config.toml
experts_per_token = 1
balance_loss = 0.00328
train_tokens = 665000000
Below are experts of layer 4 (counted from 0) of a mixture-of-experts language model. Rows are named gate (a neuron's input weights, with its number), up (a neuron's input weights, with its number), down (a neuron's output weights, with its number) and show model dimensions 112-223. Each number is 500 + 50 x the weight over its row's rms, rounded and kept within 0 to 999. Numbers have three digits each.
Before each expert's rows: a language model's description of what the expert responds to; "raises" lists some tokens whose logits its average output raises strongly, later layers aside. This comes from a sample of Wikipedia text that the model never trained on.

# expert 2
What it handles: Final word pieces completing a word, such as plural s, -y, -ed, -ing, -ly (hegemony, Dorothy), plus the word to and modals can, would, will.
raises: ".", ",", " -", " (", " of", ")"
gate0:399506440431444528531431510447474594578577542494554476584487546486494536509534504487542504538499544581511511536509487490507519504569578601549531474454548457414470574446389516466403442481538480462496480505452572586562485485511397485502507501514462443459630459484523493457490557480499568352433525495423575463536495493559446528461473449526
up0:521556524538585448460473468529534461371483530511503447572575490396539452514522477469488505548540560472583485454465462557507476517459488423510495633533572542457524490558501548482495559483498429428510525480464472563405404532522476582546489463439481586540456424526482448523539392426433529511489502519495519527405414490512509455468431469465
down0:424543504553544521557542513488461575441523450541512442544476453476481423485587550495551460553560493530565405468554500453378480521583404581511507497436445589501492553361488524446465509377483463455512428509489622452459522502545498565486474482561536505533496471435523568579567540463532548489505469527517646496574481506540502484513454548491
gate1:514491565408484533498589456383463576442508446513600430494444520545517473462535527526474596533515402474447515494465562527469543517526478445513465529464509466555567508557547538523532563428456626617548486469576453511521533517536558536529455497510518537500502430539403527480529514511587505578439548534527496492489553625606530470478628512551
up1:417550507523469508492508435556482457505428571456563484319526588503518531580526584449474477575483493513424444545446558496409493471443432515470530509421451552463524478487532559671530530509535493455588506501526462502514500551460509563605522506500527555506519582468438544450557532502442557458499528466495550495495475426508468517535514521497
down1:485520431491526527532458622519494518453559494515534533512618509476458508579476501468555512534482472469459469415603436454510510439482526565527531504512468543521449387418520489475551505523499379480611494557445529505459463417503432502448648524540500572467464503521480584561463421470459557515495498518481441537515427506522458454494427453508
gate2:476542474468513432520557483515549459521484498604453471531532415553482580407428466571508496460453497522465446521480489454505492462536566544460549550470490494523508487512559503573567509548469367454559447412493479475496512507400527494590434471469506487512554427495531480587535537490490526502491521554482544493477630442532475438434553504528
up2:450480507457442549521468520512550492520465445491543463429424541444501569471585603498440468546490439469556488614620444463460521521473441403507519432441406430486462537520452523436457495517558477520481489495528541549504575567514447504432445506528491532425507531465512473476477535507512429537473497510484520533451584529443536463532514454556
down2:500499433417536491478546510493472443480493498466470531509482485484511530489422476459427425493450586479419497482501490466548545537487524625425515534513446605388579522469588477551403571465496465530554479514470473477531548480476579530525548472433550454451609442430455485541551517469565533509449527434542479467508484537531492425383518513511
gate3:604484470480504431507503482572564469488475479541438661511505459573539508452508513521514433592419532483565603534503511446443579619547566474486462430570423573585429472533503475489446523563473506437551472475515448478417541493487556488386477532536439485520463441551521467512484540542515503448499473561488447585567446404543478558547500539551
up3:533466471565445436442567508545450449481510485544542531516459459460505535423471390537544574480484461469489444458455563456529590517436462510353440532424454560440486592488385501511476379455479462498482496471502513569494447435462593494440474459572543483490417408538521492579504464517487445532560537457450582546444527499443500516459507529510
down3:537542503556458544513445479461475396501532536510460473508464512506509502487508588501440550445493542547507439510445530528501481558550441483493523554607424525535514513542589602549458517537398564432588535460490448425577496393497459504492626553562522527527550427479405530463504477488498526486502553515496498498549477484483451513459503474434
gate4:606525380596577470534497535543510428544552513583527473415481513518578536545506535517568490543468444473469485537495504523446454567499482501447526434554490516479420602378573399514483429390497463443524455440578557521516520397459471429443532517580455551656602480497451531542517550522499519445443587520570539498411478487457500491549406464528
up4:386597504536491560493592501506373534448482507423501459451419545592545414512478464503560509533450495567527471459454549448458452482489529468477433428591462546417456444524529426508551511429498505615442497458471539350458363573514547383469598547459502505482522459572493428485494500505492469441530460514453468460433516480453484500516509524642
down4:603566453425581443462460509473509357453513457594484482465555478481487453447559505573478512554519419515497543508451580481483451470594539451551536504480529464639500527497534486400388420475459456400401524580466540502531600396480435516634571537493555561481519495537526491488503471490532442472534591486482479513439470469473519427499542501573
gate5:513572509526496437525536433498553488506387482510523444487486446554497472500450426484540558511574528517485489497436515566454495429409446475498552466498508504499522487462421496445472491496547432435488547425476456557513505410433490526452542411545425470484552511444471488504595477463570395476542456482443474519516474459479522455507523473541
up5:559466496539514567456525548506468550496533487642496408475463467580402492481602512473441562528588535587458529417409378573530552444395513445469478451561521462534528475543550442417418548430511516462565509496449441498487513495450515614455506503509492572427506507584509472484536475477564535493450443429485506512550559539441458612418565591558
down5:492509516401474468546557440480512488495474565506530489420645602603446562514514504448578517523480562554448396530402508536435502525501508489554574446548478548515489534600463495501551511507534522525513509437467461368579367462553573439529462592498477450457562525527442555510584484484517443545495476463477406462628480529463454441437527549502
gate6:410481555467455597470427468486465405569522523581502456508498440447493424509536522495521506506512540465497533486425507583449492428451443488486504561479603454509454503429445498465496465438482537485508506566419301433541521598497505439588563596424498533488474499490574471507559559518528501424405391515522563465399515553521548512503541512446
up6:422500542577445626581412513587562485489505547503558546496488451501568479573524570469456526511445501518554511520400452543427489464436421490515492504525553477433462465509628487534478474510494440463561544494529516614441559556456398604563616403442436565517509556464584479449457489552549469534469447575472453448497538471452574506466598533523
down6:558486535439519480506464504479512482544535450463484457436561541513586560552510540449513521437589521464436529531534508544481507513542479526481468575544492551561427408502524519561489481351470443535406507561586444502501512608561499593540552473502470593502564588567523450489575474498484478502542478501547484481495487511520526446570484537502
gate7:489515516426441538460457593464479411541519578515401514468495591461564506412546524510553499503623449458472538389517442534541468486479532571397565456412523429545407544541588588489530519519482558536434442489418453435493461607464572465611514582455510469518592442557468446490481471569470463496504525590491496511567562495596494481563576429509
up7:493548414543578513582573415425502422580463498604447482488391488433528613430471452504511589389492507467521498443521545502503478492578479483559560466362480438506544528482477529448564516555601565576566475442477586567605453607517535431477466544453469590484474483473492434567444580596501433487529533463525549397558511484536574474445495471621
down7:504581530477510454588544520558522515540458481481492492501521562572469563502510467592531481458432525496500513477457471583452509495476442502517503506513544540373464445465451487638397429505514569472535515501505537503607532501500585484446570574492612508464497443433534439597518464397476528523447516419525431540507489483510564494424561476582
gate8:585441524594408533430446469476624564427534522469511573482575405435521618411451584489499441533566555469440573439461471493523487518495444584540504505433453536491599497447515467555447560507516611584513505605597524523472414553492454558425444431471455499589486452533586490488511505477490556490489534506478553547500516471487509530486508535391
up8:474490466494496453555393514470499456491409554561556631520510571590505468533515458522541470424500515439466536542507488479571435536534430544549525459526566514537520422460424535433489513469511471499365553555511545570501469530522437439476469474569518476505430489480452477526517486522446488504451524471511438463484514558514460462505456475554
down8:426505494449472568404491521543501586463378442408463508425651432464485527534463538491426531552466554488452532536504512424423443502487455513605478550500524425497626504459486486546569419535497518419454581540485555560562390564462526556464520475417531547529551452486525547563554456531594482476515475449499586550514514548473487547511645486464
gate9:508439472467407559509510416565529517533385425522496495431480531560479482546442468534429563507486375409514491488506518550511453573634528613450508534514493578622536535439415497508410480503534491567467537452492429507499502511494454468447437567491448483472446580435490484510526567567517446455425392526429552504524564521467451557500508558501
up9:463566484541490575484501446478461447538575523571531559463514511460594458498455415545444450564581508495532492497492521471532578558519446556563472458437443485504422613431475515420494448512542459481481513493524434466500468533578530477457471511504495480515465497487439553473521485574510537510398513511537546540441579593542490476424513570424
down9:594586533522473496539441531573428514447567578534435439451522582552436422453535568522485505391482439574480526539491483382485445551616462493522543461410555451508574491529528412516476550407445511507544427469549414435484546483537497527598463529444456640483508542523476511522443593574567478497413491510490495501521477509483510481537514476521
gate10:487526447583401443484514516501494458505559424445540592462489470492559498521514502552490378568575496558505497464487515556512509562488511459538530512522500622525523485535502531309485505528460537500485466426414470539440521449564424445479571624520569494433542516526506533496488549542536428488535423457548403593482602559473422494445439544478
up10:619525524468535414583466404515509517505545553480547478489473453558454606448477498532465461590494528488519556509539517509474493389476560488511445524498494536575572532532467497541542461459499484512520456555528499470500395555464511503476513509452527535424400463526465480478485497416459483483528558430519473547530487424459494504513610506531
down10:447489436515467551487462485494572506557519451453587508520507481522420562510540554477541568509584487474498586520535524569509515521507546475452552436472533421579529451514458565481489561461625488499603493500457547480535529496553449543453530507538553455448520458506506559480448493474465520472482482469561414489440426456524526540535448453480
gate11:511525423511546437514578609569527450544387422447544375467463485469508537479500505557575528473548531564557484529449512607471506372421537462532528519546490518427505380503458535510510526547492487475512506493455488417422410441513417442493515521513603474552524476548490445466464555518545497523469548562473543431556439549573445563543449462520
up11:487514533574421529483497387504481500527544507577531600561607547473487446532544439452432511574408536449451579559498583521499554428515465456519541525517515475468478508533469487519502463502534547423495540482492479447492507439315401503519489579501455532489587471496439461489512452531515440496386529534474406482528571469505532585579423529555
down11:372537473600522490583515505442544530529456437501490519449493479552494540485471524540463505474502479507475440413447448515443531493506515537482480552559479550558446486549530458410496487485562462539461448508525497493497466535445474437533447389535536495497542529466521498503470545535506483431449425546465417477476466513502552506515507500470
gate12:477518446504562490528487473542507412504490505513535564481521531378421473440570531491532451530502490520401482474434522569423516452509498560464496592402481498520550560431546463607529550472474505479577628596508503469517541572501479488512464547531514546428466522532551494539489538513478557502463582576464514528566479448496488438526506530509
up12:513559352503532502546521554510513496527514533443508511402459419501497408546582465451513531469554536433561532544505516565429510473531399439421473545467437550533623532516544485547418448511494497580478531509435488534506508463506549514468437566494506483366546477579670493494437437508608497489457400519498512474548581528475503539485431528553
down12:521499494493482471387528530539548556462482553482577444422518511529483529416576488473530502515511432500402535448467574485537509571431547469492520447513481484564511577454458370498559424485604536485473535466509551553424396495476621468498508446551489443557535464451491419524544426470505499415555391416491572471478455420497507515544636484486

# expert 1
What it handles: Line breaks ending table rows, list items or quotations, plus opening word pieces like exc, imp, ext, and dollar signs in math.
raises: "-", "|", " |", "k"
gate0:427502545547541532536513526502455575513449501519521559552435468528427497419565412491519428505585479483573467504472367499544517429466534547448432506538441519482487524514504520401481453477500522416541443550504482470462453537499496470432474515448519510563528487535521642501522483550466495489423485573492560555583519485615508524461502405561
up0:509471594539524534548463444538422518625502594453524545495489546472518505552493529498538483548568486518547489570439528489493475414463521479579586413508540537443521588540502525498440351540501497510567500453449515548416599490546550502526536461480512451515540438455565486484486520497431456510466520408439468525559526476541430561482421523527
down0:532502542662535505510502475562536491546484466497414613464554415542562449534501531519517606425513425499435587416461422490519456410461538465507482495541494513435537471661520480572409605570484515450497500407433471465421539572502524442459551471535429468520547454479463450497464563528521508443518437505505472522478526556561514525511538496458
gate1:418545504535490557499368499517502486496520581454595430493456615600558527466551514481564487524478468517478524419444560485496463564518523378449528502540554504452457484480488529432505515506553422553517512441534500445396528530454503531547473496527476461603530443551512467523560499503422448503566443545522493574445500537536500451455501489512
up1:562518523571587501483553524555496457595437439582487519455448407542458375511569490482454472459453479580559455486498408456539418599515527495442489396520406602443460487459583490577580452503520526481541479425445513502477451514543506498555486507486510607537450551466570515481497486574505528424513454464402526535463487526477486491527513379489
down1:464565501388523502442442581530474509431539562526444482516575492481524464498459570475483521512473468576558662400529472503456440537450450459465560419457456547505464489512596502536452521456549497490569475537469452488441544532560437405458513549591526536513526488482548510478477419435487478504543467531547582465462566528510476518552513502508
gate2:556492438473447471520518438512526516541571402539426472513552531459394518519478499437464532448565427474548446536476481532470591527502483529474450458513507502456425452426487524470535537594505423472517488457596543521567500451508535526539548474525538555468422542514510550464473586329561482495531437476455543501415528509518519508342516363502
up2:394476446490561474563490562437482447507405607452526555433566482501501615439442474465466523440525571514474493545492599520480531635450465458465480511516483487533527563490547518429494513472504429475508499591445511549447377434384466594482551451458559547441430541455452455500682476508560510559495455563459527502481461535488411476597449498481
down2:549457434478519577509503573421519485536540548338469457549516577517430516499537477466541498535493579517532493471435475531488467509524624421488495425502523551486526558491499486467475583570478431482493600479585487451508559464471454564449422532494468596467513501481468492496477442459518478523434494567486527610512522504435487440589505497540
gate3:561552460466510491498503502533479525491491479565430451510518562491488581508570458504457516542549390571388431465500517558483542526564434498523510444512553529543638478470487482459407504616562479494539475500490500524475492497531472540387485469476564482539508587443492577546458478515456508463522521541417505486545461506516502405554519513539
up3:554457437441484445537491469431579443536545480630484583493604521601510446481533410444538585525458507442497391478503487552559507513526522504574436443449458490444497585478437462473498574428476513526551479445482423495509590550498509512496462552538493399441583425516488456463529514568502487519482421488602437458553449512563455509512494474527
down3:472520539659520503462474489570493569500490591530533410487510565516443586526436461502430481503540649462561503443526442588553497428451455516488489527513517443468566418449498486498517500563627406430498524488504412515455444591483500549549549429577472503525596525558578513478394607462500463593463521521596540499457446435512457507439535509482
gate4:496492603602497443485605428496520435472487530408469554568442433543450483592537518488425528591521538453517479561461383627486432453481481544509489413426511476520497527568458439540531500528417490431375494533483515427523516470518529461511549508439508459551429518464551556482432494483582507534450555455462481391513470470599533468525481542483
up4:474550529521445512523518441531434453528417518569581434574515517586441544496524560422438493428546466495434467386506457549543484483469511481505385475547458549468512479563475467587545536519462532420583418541519541534550476467563487479515355548540488506504456462475525485480523549396533514436480568447473458421492520452487458495482499540409
down4:445496599448521498439572512505503562608433512513458503544443514523552526422499462546479471416533446475499487443487582555503525463519441435425518471459511468526525502478529399460524509497510510588532512460600474463507453525552413523439484475533516527565514396505514535592417570551453562512563478538485380423505509518500497502448396456556
gate5:529496548547489456526533499547453545484345570444479404468527518451511520445536519561487429512561529526597482483574566533505491482497433565513590530516522471422491536481478439541565510484513588549508464502588437561522419486542501500578524454452500447436544479540450517529559629472479507532511524403533535501522531490534464584520523508498
up5:526499454466555526510450496495520539476547517503506501536490492507487460397511559591418600559564462579444444438520427408537558516592536484551423512524574540471478499555517466442490493463479588392452508483547502465484474529479559427598546469561524504524587435483578565478503501495437454387390478587445489474508528491462452547472549503623
down5:516466508612351506486498464529422543489451562480518550443369500434501439447564503535489474490552499470515520550488412472533435464480482705423465423400510455569582638450469561439465473534515499522528466443512487413552516438579471506444553489565494593471516434503431531479451484477591503596432532429542441494503522528458496539431627594477
gate6:407485511546551458539507514528490478515494536524418543434387455580476429519492516490550528568502343468473434511400462453521474447443346594525436514467436534484521584477540508493494549563475551515504589526539523538476503606504554481576517423579482495488553526500485391509484482475400502442488457470513472467504503491436458458504369514583
up6:542512500506488510470472562494495512510463473505484483574473595533505533504484495467589532478508421493456565515515517403591529499446475485508525454469482436398561569487458535524514493592512480399550497401424395523499465562524476575516506569419421606477478484566482490483426425555545544486439467463444500483445571485523436457539526463487
down6:478509410440492534495543557522466579500461491455435564547479467548477478535512534586440430543486464502460408454567467523576552414528529463530517439551467589491428461527470550472539438622594488573445454458434513544480448453526522399605564463508559602450464522552458577481470437503489528522481425468441518545405473477415489458563560458539
gate7:472504570488556557503517509579566487462421498478434492466479496459510501513509480424483555446574487513453550511578498473489520634453453471419518467520458486432480521487465514456496455562505488528492476451468443475394509446557470585437601453486559475483496607522555524501505468526447442413402496555469564490488587525576494472327472408501
up7:408434552467457520566454397424461431424505487516583538391496500469534504551546512461485514422566582499527493515485499514440539430536445493436568519553433570567551588378486561566505493632520438534432486369519499511476464498402558512467518468552528508433453474472528473467499495500561499543479485432441514479549466445497560456453537518495
down7:516481461547500472543555518539468455520444524563531538491498525413501506423558490519439549521510497507517518514501522565454489520564521476510479524518448511543496522482557524474560577513548479456515564520480530397457420488487484483463550498457542445580585439536527484504476598508538467557403476438532553456539506456521494511532512550454
gate8:440509457490495561572430547506411504484498435467515478504459548388520636481463486434478537541532441518512531457557513466467482518516477462459433409524474522502438481452502438393412509611541569492444461518542495545509472389491503339370466494560485455528442442512505522491477483547509654484495585561516505411474563425546554365438570395444
up8:549504641428455454423430497531491417466519535506459495478649480548429467486565494487580529485457560435596483614454534557510510513570596465540497549384499446463546511478516482509495450425447412497494490490513517426520518560487479603511608470424430593487497587509470543499526514447443475512583406448505461540490513497459445527537462562525
down8:463471453585458495518460442555609500504543518571552533518530420527473472571569498474512447414511606490492479521548504532508552566531557467477480473487507469537521479500516498510540424525482507509474466441506419581532506524483420510446457364499534483458479571539579499470539475506577537490588440390537498520570558556501588499493563523571
gate9:496555407630567529513556448494536490513516586474523505505562538528511530531469530525479508528549544485437624545568553577543531500497467577540552453561519525536501534485503482517523470514419530518480540548428483517470413550487541524519513496593540420520505470457473467509496492520542539498435509602485460587528395552487539486511448477435
up9:471534453561543531432453524499451506477529570495490484445528444419526516475614421519471458483474540472475418423412552501509498500505536528525444523599474473562500550441556483502566478465483455511476493460547543480415520507497584469450505403516542454518539504381481527568501503420520577456539491507525508570504468510486366513526493420404
down9:488498444572533399441554507527478398460536545450535503587435479479474534358613459515528472478518537506505436537569561558429456428515504545517507513475568497543494505531482473509544499521539485500472545571498473480402591463520508494470502441558389534479500420417455424526499509547526496439461512551457492520485540609490482514479490433439
gate10:459461480508408520479535496447509577463488476555573550519458510538562570458513460545516511532622519496452528538525510387542494514497472478437501549544427427423446633472351512544538563503472448455463446463492497552566449464497449387521500502517459428476582479520479377445547504384516475537513501511555472490419438442535426567500567472461
up10:494516532567559414486493407478596557530488650577483415461394428522433477512521537513531477511528537620516469429421466577509506449386554556481541532434531525552435377468476506509444519481485528522447497510445565521559488412569570503497433530449501483479435567439623518566458451507461469510498508504425556429469530500535585552523564510426
down10:507442485418483538573471539501465437449377512489519440585488488481485435530563482531476510483471537437455412462505444498453490464518496528395510545592490549474459523508608532476512614451526500531453516575476548374507463477412548483504425506522550543592509524421489515470458544581453474433476496505487446556560480542489490477510511530384
gate11:473494492573490465472460429570477442532435489473556448489564525398483440476512523529523460506502479425518480525499526452570470507503515579525454546421469470539561433482515563464541527528496566448541553422513498570499552417550500563537616519538523549552519510489446509485567468525563494536529487388568432493554514497637625490499543551476
up11:440494574540528456536633529461583499520465475449477500538545473538491582485486497510522497441587515540478554531507418462451515403474548465532529509509554535526524489554407454501596464479517480498507545542546487425536469540485517458498453431573418492435515487497517492439519495472595505483495501471551477425467431532537612486499522480507
down11:583574511483491488377517477519503487475452422511445453482614427494412530501418501449463516529527530521420553591530527557440487493533468523497412520433556511581438532525382488581698439539498514546446460555483513497542576408471459526483570525531458534469570473510548529502565535491599568573510453415504501495522483529509502539552533562510
gate12:551463502523514587480552473423503475506448513527452570505500521424550511492495410568446533564452475548540535591366494442553447448469494502420510515511504591426502471481444508504516483590510489539472599459626590485436509464439565512523472486461387519440534480524530608529489493512587575475504500489496637492466530436487576513365496558533
up12:466496502511510473510493530537537583529495375388580492496421583560490463477460583506548457509407469437418567439513490537447484469577555501492422489592447479452482551394563564537504402489455522551495550463446489530516487490465501472474571471485520566606505461537535543458537464541538479506525421441521465585468443513447451512566501460466
down12:533448394529508572505515472458546432460486519452535545492550522395521626492432476522509474499505582496503508525603512510602507486468611501586470514518459531588546457473462514453541456516387591380526445468567632584483521469534556473505582500477561504466414482571398513501569516509540561454512503597452475496526450525497432475393552580503

# expert 10
What it handles: Suffix pieces finishing learned words, such as -ism, -ology, -ist, -ian, -ic, -ation (Psychiatric, Assyriologist, Newtonian), plus nationality and religion words like Greek, Catholic.
raises: " and", ",", " (", ")", " |", "."
gate0:524478563488511500435561529531557468494490530597589450518506556556456392536505515515540450520435486501518513462521473509547474481490553526552554544455503571457479510465449514461522483460492513480551420575451538510574517477568547483377550511632521550566506495527571525451444517518554455513445518491447476508527519584412484523511508441427
up0:534449384582528494450497555467514478571454492516532529499560473513430497413488482570545497515490470492475496525560479533437408543435504516453473449438574572539476448538502453447504518501460489471479585601503475404506576597507570433550471521532502449526467424536566515539536501561541439449475473520415535451495533551444486557436422480547
down0:520471547455530555571526515451500535462478490490553455453485576518529472595583513544488429447568484471498536506518497479591498415477569492594447488545474437360564515465479551570476439536568431536504569527533533426503519499565529512512504492436474464445551567577546464440508512457451544552567428462592529497548514412484522550521491596553
gate1:561562521559452540473493527550466471463547587459394553545546512464424551434587567452432549497534428499481505416507502499443441545569561459435520496498530444485569430512532465418507476506516481532482566433524483514474577538491464491566548511516501465559440455514538420509513500444533498505475497521452556462435500490507490481458544486437
up1:497553482525539483580439503527516504510444504490577372500545494506444457563492554533569448463479567506583584436570441553432545463433432523501505489516523544540474431543585493452544431347468517592488549544486475575568587607498524489506437485434367571475379540538465454517500486590508518476456453560503538510505500501383510457568447529392
down1:549542563510552570510507485605462508586501516562501517559602532546519395487399531460412486533511559479558511442435501520502467413506557420495547330488395540493499499524436516413496533518495454394556551600571567444474464482409466483442410561476543544517455589533492513445488489472487513510499521530520467476400518487553569427467600415612
gate2:489490507531405438518479422467516494511503543478526506389448449483496456539455447541547499516450485511566490590468449522410450555518495526432546568453518516576520557491455437472446450574587534505426438530575477557515490519498594501451589506485570373495552548484522516450489519391518485521535396525478547514493493511460481501539526454497
up2:437546479416412575500536462501508441533535522612525545528503500602525489492538484535452517496612501551533361478497512557475473573408489461473454524498459509495457439532557474544448462521513621508466559526555438445568544490455509533425394601532528488498436540597493514505484466467480540526504534594412443447519539502471508371487311473448
down2:506515538492501480494466483460496494419496525549532460536473503537428567594428495491495486482437552486487522410517452525492539508461443450477582551466483575493453476431389516459519517504457518601453473437438576548597519522445505439433510522525446532525453489560453469450541393482549504474509536430468489519476526513621465482506403505458
gate3:483476543571492499574486546539427534518457519430508571497410441450505451568497543531490478539556499543494462445526493519452467503531522476448532509439454511496564492489448454631454526480487558548506426518451464470469438533450518450464445531492461508580420557515551483547478511510518471488561511535497385499473456510521583493566480568428
up3:492588513510523557567537520429433491448530493536547488435528504455513493476504557530497535538588444408525540439491580477551449526488435525395511602505513491503503502496520612438480618461552533501456462525512389466480526497539481516426496417431448394514458493486526482431566477420465513507491536469475653545493418441466532526598533532520
down3:469428504453437444522530441458444476491446552566474519524486536551464470433663507539468421590445608540479500550553436492603471524561479511456559579514532442500553478536493554569436555497495488443527517507489477587520520464561531468510633460489470548559454467526447517474477502479469477405460480530534383544484492462527601537470457574471
gate4:472440499413533589486440406583517354470545545504435507469455601558537509433510550448514477480469468462573469441455442520540534452497442519483633600510489497390498537491469565552509618560481494482592515618455514574484580559506439466507466568440499520494542449530566441512548534530474485501568515595508531472536533577442464467564467452463
up4:460493498539482549516455490594546411494429482575554533495496517469564487485575552488548522455454397444541485545498472426523489428453452455503554569515414479519463551489474529536514529540493463599571511549486457528382547405535436504459455576584476360568566498442465419482606468512468529516458503516604549506417474469510481534427551507498
down4:548511544506539510484496528524629488524411574538458531447489602513470481469539487457526507523559511425490470487496412442445425542647503515446406457568407460559491562504442429516500503465486415498505493555519505543531471605572571420479456489561459553522470495546468514484426483542525546455465539503515484457409558596507543542544449491526
gate5:520534521510582481511443507494500462489507583483456491578533484481432592457581502589448459451538506426571474548368502487486506475442396512399560557495403496472524422505436494411494531555564471524507557542481499526518503501508533439469403557557484539488583523509577397443545556479499488516524431464530491561527418486537538505511441428489
up5:497541494526430546493481500523417444540563376479489618536439519475442542537530467504377465436529519412547552592536545493454519499440475608438416601439423574491460461612480548547520541598428538506424536540459472476473546475523464467490362593508484491491499495465505449568415509398431512464509511524522385493451485480438477516587436592474
down5:408469500468510493446491466441432495499569511491494499439506489449487599446535423554515495506460423543425444537518541500503538489478529426485512506531441560551478474496436413455433467499519503462487518471478553449465486426453615494503476559559513520513445510505440497512476500505469460478537429474469525493403493470491506478420423513475
gate6:530558412497526568478470472533563493505417573538526469534452436465424494418518492503451440402548440529583496541340504449482475489478518444524496516584482513510469438499394567524442466550482543496595502431552484507472506506461415530501502480464573520504536540415483513479481411461558519498527535489530530482526447415524531539455429529547
up6:483472459446397541423519472580398521551489480497572458517580489450545493453493515596542527394476445503429419591559550532460530480535430428597492418475547494543471501493497438492504519527483488449476459550455593463488562521497486575457520599507543569484510473545384434508448605510445477537564549493506518442527549481504454474512425500437
down6:498544548554476484489523535507463513529511445538417490472488505471539537448508483524429559521524573523520469461489570508464445502447581479461557587560545469548505550506417464491494474474517494532489558547453578487555532536523469491551496468439642492560450459422506443445509482471518405474476477522500447476469502434575460507468509448522
gate7:560559523486526525474541489536497505478488429520484614521534491489495443363537490485537429453564529462455549448516458475420535455521515503562519530461553406486444583461520505547590492552561454475423524502455480499538540591488429572474497444549504570481444527484566471465586443456530533443467467475547567501517543523507463538436540520454
up7:603485392442488467551465510469507588474545522452520552474525461562466531490353415608431514499468439522549565474546535460471477411492507530505538492490457471520538501416597464563579523472486488504410468526591533511525520463554494519518571468458542509456513566468548521468473489541473465558488463462436494522427629441542531461524595507544
down7:521492584647512497539510491499458433473512495446488465441508553486450566529516498479523539516454473512493588575518573497573463522540583496462517497497588536401565573418490560481547512456388522528498514518449471520461520541485478457553469456484406482499480494619552468530523484519477510462511574501502404488573513576471518567512559493484
gate8:529510503538511509586436491492543535471515455488524446611521495429479537581539559596437563471541574468500426559400507507563529551543521546493512577493520568509447526545517505621391578515502503506550429499512542484495499496489494504574475541474528553516487552603601387495505572482535511484549497559530427533480520517529511477500483417531
up8:490485411530476502410505508478472456539525465543606483498532458512398538528481532518484489514457485666444466468455449495541613520507480443554403490599400398521602547504503483524515403484429536632477441459494608512427439484519546522483522474473511437585515549521562592524510467509486477516420545443560478483473613481411610541477575522497
down8:539456555517456519449523486490486557415435518414450579529539502522548472494528470492501527417572493447507436547495484528488483525513412432577453507438572445530491509478503517514549466567532507465467583493523441520491510507565458507572552450495464403475456533493376534535378557540486463461580469526413562424523493474543489509414459441575
gate9:552535441483460548487476566489572483532471508453482577448446504576530542483508546468356442560491455465474511445507497625442515472517525447497465422535520531478498556595490503535504483587525566580499541555507472495569592457508418548452574464468476536642549500493418556454459546442567479389502416488456483467462513439572480431420444488584
up9:514495437451463601507527581511436436567369498517593533474569531530501540578411522405515460485587546531471483620535512450479502437461420480468478533409389544494523572540511491572593547463504467549579562458541528550495515500560524445504464427387547462537537557504486552511507529564601518498454542483517439556532477503426555444595512512464
down9:475617520511481535501499546575443524561497540503494464442536493571571478451489547534555488439465511499490521499475519538476531512545422502540439465488500425573531400405498611526538456438465468460451564461379455561533485490565396461489481643474484534532508485490464474502423469558422442509520464504439477543468516550493473513516504496419
gate10:450470400433468529475503506577562496485457409570470546442482494506438543569473491479492522467532518440567530457565424474350504493489568544533523501471484610464480450585494503528526425442518567477567440573456465485498432549585621545384448521493436519561438504458470464516511521455433443579486586535558450542490447429488525518383508393524
up10:464540482495506520498486468467493481565376520431571497486512421458482532548439547525474456500405557510529521481544478457482443490477485497532483504509517599462449484438510452465479531482494435511436549589544492525473511546450495575576501497458525441467644529480415560510452371574482434491545454506525535539576514569531554516470426417431
down10:420501597576600504512467472409575525488498508536513486552395546445612608545493500453505481511640460522525497533532540567501560535531523396511430527491507511544439593477447470469516466592454593503542557535443545561537398530405449451547464495470477501518488448505427476443479410405544578496590540431555535470446565484481508480487539458469
gate11:559533413451442499522447464411535465523443539499529566557551431546515567561566520466536455452459439536453444499513538506556506445520445519557533480490418414452493492520492440570522376528559435497422516514539488541491574473451454468590469460524480522357452425544526537543424522502454498572453504479603480509467532549515595481460493441400
up11:425462590510528460506549562371507516538516497494494535561511462536454493440515572488548497470531421518475426521563530561504426515525496610519548446495487501491467538464495400560463404537479457449475515537553454556555567513384535464587554405491409465463520449557513523485473573469452577604498447484438616519468611542589495472506503422533
down11:491547572503423579425536554517493418471540457422539463539434596507478551505532475434517531468568464546459495442521486538506534542397539536496542567578541530467505482484601489486509552479541537496479457478420510525424516478546486551514504590521485557525483533543439447477558492469538468444486516596459551521543445472451441539627502467500
gate12:508514498531527552501510445551568484439541466595500518477461517472407415508573606524476503513552537540464462508493553441500485450436482468483522564445544501492523572494450514557490506554448523449511482428536532551502576513473561550407601502448554609506539510446380475485569344581438537431490506537441487468531553599552448569580517398496
up12:468537548540501496416535491517463428539487504521507462507479471541525433540503507498528563465425529436410457499468459563537496500527421510486531497568539393581448502489456613557529476560487500558512517463513514528515475540572428437427509494527519553468538474553568469531516493498414417524595523509370498477489519442500533547501550546481
down12:548482493572462432470494582425450507511403506533412551516365527501491523388528572517534447545494502510494539487416541558447521447508602462611548510484482511466455553507560571369525518489542501534553473469449488583414409474548513452562466467511432562467396469569473531413644500465598526454517569487453481470465526515562494492492578453440